Weights of a small mixture-of-experts language model, trained from scratch on English Wikipedia: a softmax router.
Below are experts of layer 5 (counted from 0) of a mixture-of-experts language model. Rows are named router (the router's row for the expert) and show model dimensions 0-191. Each number is 200 + 40 x the weight over its row's rms, rounded and kept within 0 to 999.
After each expert's rows: "gets" lists some tokens that make up at least twice as much of what it gets as of all text. This comes from a sample of Wikipedia text that the model never trained on. Tokens count by the router's weight.

# expert 14
router,218,194,230,194,181,135,226,186,245,249,155,180,158,158,155,188,246,272,262,201,156,178,171,221,208,243,242,194,158,162,209,209,231,139,165,162,220,257,228,229,155,143,236,230,198,211,173,145,154,276,249,158,148,253,262,225,159,282,199,218,245,164,159,179,168,131,191,147,156,236,203,256,204,167,261,236,263,160,143,224,191,161,223,159,189,223,143,163,252,151,256,182,235,153,254,172,144,154,211,152,172,270,261,198,190,220,160,148,182,260,220,177,174,270,230,247,203,210,244,245,169,167,260,173,123,180,251,153,176,218,156,195,166,176,141,252,148,195,208,249,222,163,218,268,209,202,221,154,167,243,184,141,224,172,278,219,153,182,151,215,151,212,251,208,262,187,144,207,238,139,193,169,190,200,172,129,200,205,151,148,248,156,229,152,177,195,158,184,164,131,169,235
gets: "\n", ".", "|", "0", "he ", "T"

# expert 58
router,221,153,214,216,219,151,237,205,247,267,194,126,146,223,210,192,186,227,225,205,190,127,181,191,208,217,231,197,204,222,183,202,199,164,203,146,253,204,240,241,120,107,225,153,273,217,208,192,87,203,194,132,171,252,246,235,118,252,221,228,213,197,234,207,187,91,142,168,138,211,218,201,236,180,224,182,251,251,133,173,230,177,243,149,167,213,127,178,195,166,272,132,198,133,195,190,219,171,260,107,207,190,243,187,201,242,181,154,184,214,274,226,173,194,240,223,165,233,232,206,229,102,215,216,196,181,183,199,154,250,200,228,167,162,182,244,128,193,202,190,237,92,247,244,185,278,183,185,231,255,173,183,246,164,205,253,203,205,206,237,189,233,195,228,255,220,171,162,230,165,203,146,189,209,157,184,195,137,103,181,203,217,240,203,167,220,119,151,169,159,205,241
gets: "the ", "a ", "an ", "The ", "one ", "this "

# expert 89
router,243,169,201,186,186,166,218,138,266,254,164,183,158,160,157,200,254,235,261,218,180,194,180,236,244,182,245,202,158,150,201,225,232,179,166,143,269,232,215,226,172,152,244,222,212,188,177,143,158,243,256,167,177,228,267,214,160,278,199,198,257,177,159,191,173,123,148,168,158,245,189,238,232,160,254,222,225,159,156,207,189,179,231,171,194,220,159,172,244,151,244,175,188,159,222,157,145,161,212,144,164,269,264,216,198,221,167,129,142,281,223,163,176,254,228,269,181,230,195,244,157,168,248,150,119,134,286,167,169,235,167,188,152,142,132,251,162,203,207,245,223,183,207,226,211,237,258,152,189,216,183,141,273,160,235,235,194,154,133,235,123,190,243,231,222,194,174,193,202,108,193,166,160,181,167,142,222,183,172,148,227,145,217,173,177,193,173,179,184,122,146,238
gets: " ", "\n", "0 ", "1", "1 ", "–"

# expert 23
router,212,165,222,163,197,149,210,217,257,266,166,157,160,181,162,204,213,260,213,190,139,182,146,233,253,197,235,192,171,184,182,204,253,151,162,138,229,254,217,238,152,124,249,239,160,192,196,138,193,234,207,181,117,227,256,238,157,230,184,207,241,170,147,159,199,114,183,149,184,252,191,283,229,138,203,223,272,181,145,202,191,184,241,149,201,214,168,164,279,128,266,169,222,157,245,174,157,148,193,142,183,226,251,187,179,217,154,143,168,245,229,184,168,245,243,228,203,195,216,267,176,161,250,161,153,134,272,177,161,212,168,212,175,162,125,258,134,150,204,229,226,165,219,270,209,237,252,190,165,252,181,151,232,198,252,222,139,173,163,220,122,214,254,236,232,176,165,204,221,135,177,173,173,185,191,178,223,180,171,153,251,140,198,159,162,210,155,215,158,118,149,207
gets: "the ", ",", "of ", " ", ".", "–"

# expert 51
router,212,175,206,158,185,122,225,186,240,261,162,180,187,172,159,157,259,274,234,210,150,170,153,258,252,234,243,175,150,162,196,210,254,148,159,143,257,248,234,232,177,146,240,224,205,217,179,148,159,224,216,169,126,257,230,238,168,283,179,200,271,186,147,183,169,129,168,174,141,245,199,257,228,157,242,227,273,181,147,212,163,218,220,138,189,205,170,140,276,148,232,180,226,159,234,187,172,176,240,168,173,253,267,194,177,208,148,165,164,253,241,194,155,233,222,256,174,216,224,222,196,180,270,154,120,148,269,155,179,232,159,212,140,159,131,238,157,187,221,273,230,164,205,255,215,227,249,161,187,221,171,143,252,175,253,232,165,158,142,220,174,208,247,229,244,191,174,208,203,111,187,166,192,211,164,140,244,182,176,159,241,162,211,161,190,184,145,198,160,159,174,201
gets: "\n", ". ", "=", "y", "The ", "5"

# expert 86
router,241,168,240,155,195,168,214,136,277,269,148,183,182,165,158,178,269,264,239,216,158,170,196,264,227,194,229,182,148,151,172,189,248,156,159,119,253,206,205,201,155,125,260,211,196,181,143,144,157,222,264,157,167,223,233,231,178,268,174,202,253,193,170,158,198,135,157,174,145,221,190,228,235,147,266,255,251,183,167,232,191,215,227,155,146,227,139,162,267,135,233,193,220,153,231,146,156,152,232,138,183,245,253,190,187,232,181,168,165,239,232,179,170,268,224,241,185,207,188,235,201,169,236,161,153,148,227,160,182,245,169,215,155,155,170,253,181,170,221,266,223,188,197,253,232,222,221,125,175,214,212,106,255,168,254,246,163,158,145,198,122,207,268,209,242,184,164,175,219,96,191,161,181,198,192,169,220,202,187,190,229,176,190,159,187,193,153,196,154,126,176,245
gets: "| ", ".", "\n", "199", ")", "A"

# expert 32
router,213,192,227,183,190,139,243,191,217,262,179,165,162,203,173,202,237,230,235,201,126,185,168,229,272,227,212,207,179,168,197,214,247,137,157,138,247,219,245,238,186,136,256,223,200,194,192,160,181,240,235,173,168,232,243,235,186,269,171,198,278,195,131,187,186,128,162,159,125,239,196,258,239,159,252,205,271,175,144,214,181,187,215,151,153,238,153,150,244,159,271,193,218,163,237,138,131,139,250,146,173,253,255,208,168,206,181,155,156,258,220,172,177,246,244,251,194,209,203,255,164,169,254,152,141,174,260,142,175,252,164,207,187,141,149,231,166,194,199,271,232,158,194,268,201,226,229,144,187,252,220,125,227,176,225,216,153,156,163,205,168,207,272,228,257,206,153,212,211,115,200,135,189,218,154,168,224,152,167,164,241,144,248,173,171,185,132,201,174,158,149,201
gets: "\n", ".", ". ", "-", "0 ", "6"

# expert 48
router,207,166,226,219,151,197,236,226,245,208,207,240,219,192,187,120,232,302,215,162,140,173,214,240,163,183,212,256,193,178,163,227,252,218,186,223,285,202,225,246,158,173,249,167,197,223,180,160,200,264,180,236,164,251,233,219,175,257,101,221,227,118,173,189,215,161,185,190,236,191,244,257,235,217,249,223,235,141,201,244,159,176,224,203,125,191,218,132,243,201,232,190,193,143,206,169,195,205,240,128,188,237,239,169,172,207,158,176,167,224,211,126,123,236,214,205,204,240,205,210,138,228,176,200,218,220,244,163,197,179,182,267,74,149,157,203,201,145,204,191,198,194,175,247,179,203,203,204,156,298,133,165,231,177,258,213,158,114,177,242,170,201,267,254,204,199,172,124,227,175,214,103,171,186,143,187,240,177,187,191,242,149,206,162,202,101,150,235,125,184,168,245
gets: ".", "-", ". ", ",", "/", "W"

# expert 31
router,201,185,277,149,203,189,194,203,277,222,201,154,172,207,205,122,224,223,277,235,164,160,163,227,236,277,242,242,184,154,221,215,233,229,182,218,246,201,214,208,190,186,181,206,172,215,223,159,190,194,243,187,137,219,252,192,156,243,129,215,237,217,128,177,152,179,186,170,164,270,195,195,258,174,271,221,243,187,155,133,158,172,213,199,138,195,191,158,231,167,164,194,201,136,179,176,219,207,221,119,184,207,255,168,172,177,202,202,203,246,206,176,220,190,201,294,210,226,200,263,177,154,194,117,231,186,192,137,135,222,94,249,157,221,212,178,179,104,183,188,188,202,193,252,181,221,251,195,164,238,121,206,247,220,220,230,133,177,196,183,166,241,215,268,254,183,178,146,246,176,154,131,163,149,141,174,325,178,146,188,236,160,176,192,202,229,190,197,95,177,172,288
gets: "(", "c", "s", "b", "n", "born "

# expert 26
router,211,180,211,152,149,135,217,158,252,260,146,196,154,171,185,164,219,251,247,207,174,176,155,224,244,199,251,171,169,169,212,224,251,167,158,137,266,239,224,199,185,128,250,222,205,210,188,162,195,254,228,165,141,248,271,251,146,277,180,206,257,189,129,155,160,128,148,175,154,240,180,255,237,159,252,227,272,185,159,226,172,208,206,134,162,234,140,156,263,153,245,191,206,171,245,155,157,178,258,159,165,264,260,207,158,211,146,142,159,244,206,166,153,246,252,225,193,221,195,245,193,171,214,185,131,173,223,141,166,212,188,211,175,173,149,252,158,182,240,256,235,140,198,255,211,231,233,159,215,227,197,146,258,165,233,212,180,145,139,223,139,223,223,190,229,163,173,194,213,102,190,160,172,208,143,149,213,181,143,184,208,131,212,183,144,202,168,190,148,142,151,204
gets: ", ", "201", "0", "200", "|", "8"

# expert 41
router,221,190,218,179,192,181,222,200,259,267,155,172,162,176,162,178,231,265,264,216,175,165,188,244,258,193,211,207,165,148,189,225,259,148,147,120,258,266,257,250,168,172,227,238,196,233,185,155,190,277,238,149,134,237,274,255,184,258,188,221,202,194,171,172,197,107,161,159,165,231,201,246,248,149,236,237,238,178,122,189,173,218,241,151,163,241,164,173,269,153,217,194,221,131,252,152,168,156,228,171,187,228,262,192,164,201,164,122,145,236,201,149,183,221,243,270,179,239,220,232,178,211,231,181,125,138,285,174,190,203,172,206,196,176,145,246,144,173,223,271,205,169,217,235,224,205,240,159,186,251,196,141,238,193,243,235,179,143,166,221,143,239,251,220,259,170,150,163,242,126,178,170,171,206,168,154,230,200,169,162,206,142,210,184,159,184,152,208,178,136,137,205
gets: "\n", "| ", ",", "|", "re", "his "

# expert 68
router,194,209,224,193,165,183,206,195,238,246,188,187,156,180,173,159,201,220,249,142,124,207,174,229,200,262,184,163,87,183,259,243,164,168,169,167,203,202,237,269,201,179,249,215,230,281,193,199,210,222,199,203,164,193,198,215,137,244,135,281,246,194,169,210,122,147,175,147,205,264,157,266,245,137,262,212,216,144,116,215,204,171,316,199,148,189,163,202,289,195,208,229,231,179,248,191,207,147,196,181,150,224,250,218,226,190,203,217,164,266,220,217,175,216,254,192,158,201,222,212,201,189,183,133,143,137,268,223,188,174,196,253,151,149,199,250,125,233,297,248,261,160,151,219,192,206,212,140,100,244,154,159,255,217,289,186,147,184,213,188,135,189,212,188,223,198,214,142,189,160,213,181,176,234,214,170,238,171,149,192,192,182,192,196,151,212,226,218,177,189,139,241
gets: "| ", "- ", "\n\n", "In ", "On ", "; "

# expert 44
router,212,200,215,182,180,178,200,159,266,275,140,181,176,178,193,201,225,237,249,211,151,178,156,215,265,170,200,192,154,154,214,188,249,170,149,134,237,220,238,208,173,137,261,237,212,219,171,159,182,265,231,170,152,272,247,239,146,254,193,217,260,183,133,153,156,118,168,175,177,223,178,261,234,200,221,238,236,194,180,219,185,220,253,182,165,248,153,154,261,146,223,178,213,152,259,144,143,137,235,170,180,227,259,210,191,220,150,150,150,256,203,167,187,264,249,236,197,220,209,254,187,197,251,133,157,183,243,164,147,214,185,230,188,152,122,255,163,180,238,245,245,123,227,276,213,199,216,146,188,240,218,153,273,195,253,209,178,114,149,243,145,225,227,215,234,174,149,182,244,118,179,157,160,211,183,150,209,204,192,156,218,158,193,194,152,216,170,184,158,130,140,256
gets: "and ", "7", "New ", "9", "University ", "United "

# expert 76
router,218,187,204,136,195,166,237,176,226,270,129,154,139,158,195,214,248,207,263,201,147,188,209,249,203,199,236,145,169,153,194,232,285,164,134,133,219,265,193,196,185,146,239,226,216,246,224,126,170,246,210,166,149,257,230,223,147,275,147,221,224,163,122,199,173,132,201,147,193,219,180,250,196,167,223,249,235,207,153,199,159,217,205,125,166,231,205,163,229,125,262,148,180,170,243,192,156,164,237,139,246,297,229,196,170,255,143,178,194,265,225,135,200,253,221,245,193,233,216,206,221,147,243,200,157,147,219,195,161,205,203,187,204,142,137,237,156,174,215,259,203,148,239,237,229,241,233,186,178,243,181,116,254,155,217,219,148,133,133,228,148,248,268,192,246,162,175,162,179,172,191,181,151,212,179,126,177,193,189,190,198,152,196,152,192,179,137,198,206,146,175,211
gets: "-", "==", "'", ".", "201", "==="

# expert 69
router,247,175,204,180,175,130,226,158,264,239,155,169,156,183,185,179,248,252,229,230,162,176,150,207,249,171,247,169,140,137,165,202,224,145,151,158,253,235,229,223,164,171,244,216,201,214,167,121,192,236,239,164,161,229,275,238,155,238,173,206,253,178,149,180,175,115,175,137,151,273,196,271,247,145,247,200,237,203,168,220,182,180,220,131,175,242,162,158,271,173,259,184,213,174,227,173,164,179,208,178,172,268,213,186,148,214,149,148,157,275,221,182,170,256,216,244,182,199,213,265,191,182,239,156,130,139,277,178,159,231,183,216,159,165,137,247,178,188,234,241,227,176,210,259,230,212,245,161,171,269,214,154,242,174,254,231,181,167,133,204,164,212,236,215,241,184,167,213,197,95,161,157,167,185,178,157,212,153,169,185,255,170,222,133,207,217,128,200,162,145,158,243
gets: ".", ":", "202", "201", "″", "season"

# expert 4
router,247,185,216,204,205,139,225,171,276,276,155,167,186,169,201,190,249,241,215,189,150,194,148,232,269,219,224,188,154,166,203,214,226,163,161,146,215,210,243,209,202,159,241,214,206,217,178,151,167,271,268,169,146,268,243,224,186,301,190,203,272,187,131,160,196,110,194,177,159,229,199,259,213,194,232,237,287,207,135,213,168,193,227,135,183,243,171,172,273,182,230,168,236,142,269,135,168,164,239,139,184,269,217,201,164,220,165,155,171,286,232,194,163,263,234,217,174,187,210,251,177,183,208,149,163,143,246,140,199,210,170,214,185,125,146,249,155,171,238,245,209,172,148,244,191,226,212,153,182,265,200,109,263,164,254,238,165,157,160,217,143,258,236,195,256,191,162,201,212,159,213,163,195,219,173,171,202,173,199,160,254,161,223,165,162,182,143,190,179,161,135,210
gets: "|", "and ", "202", "201", ", ", " "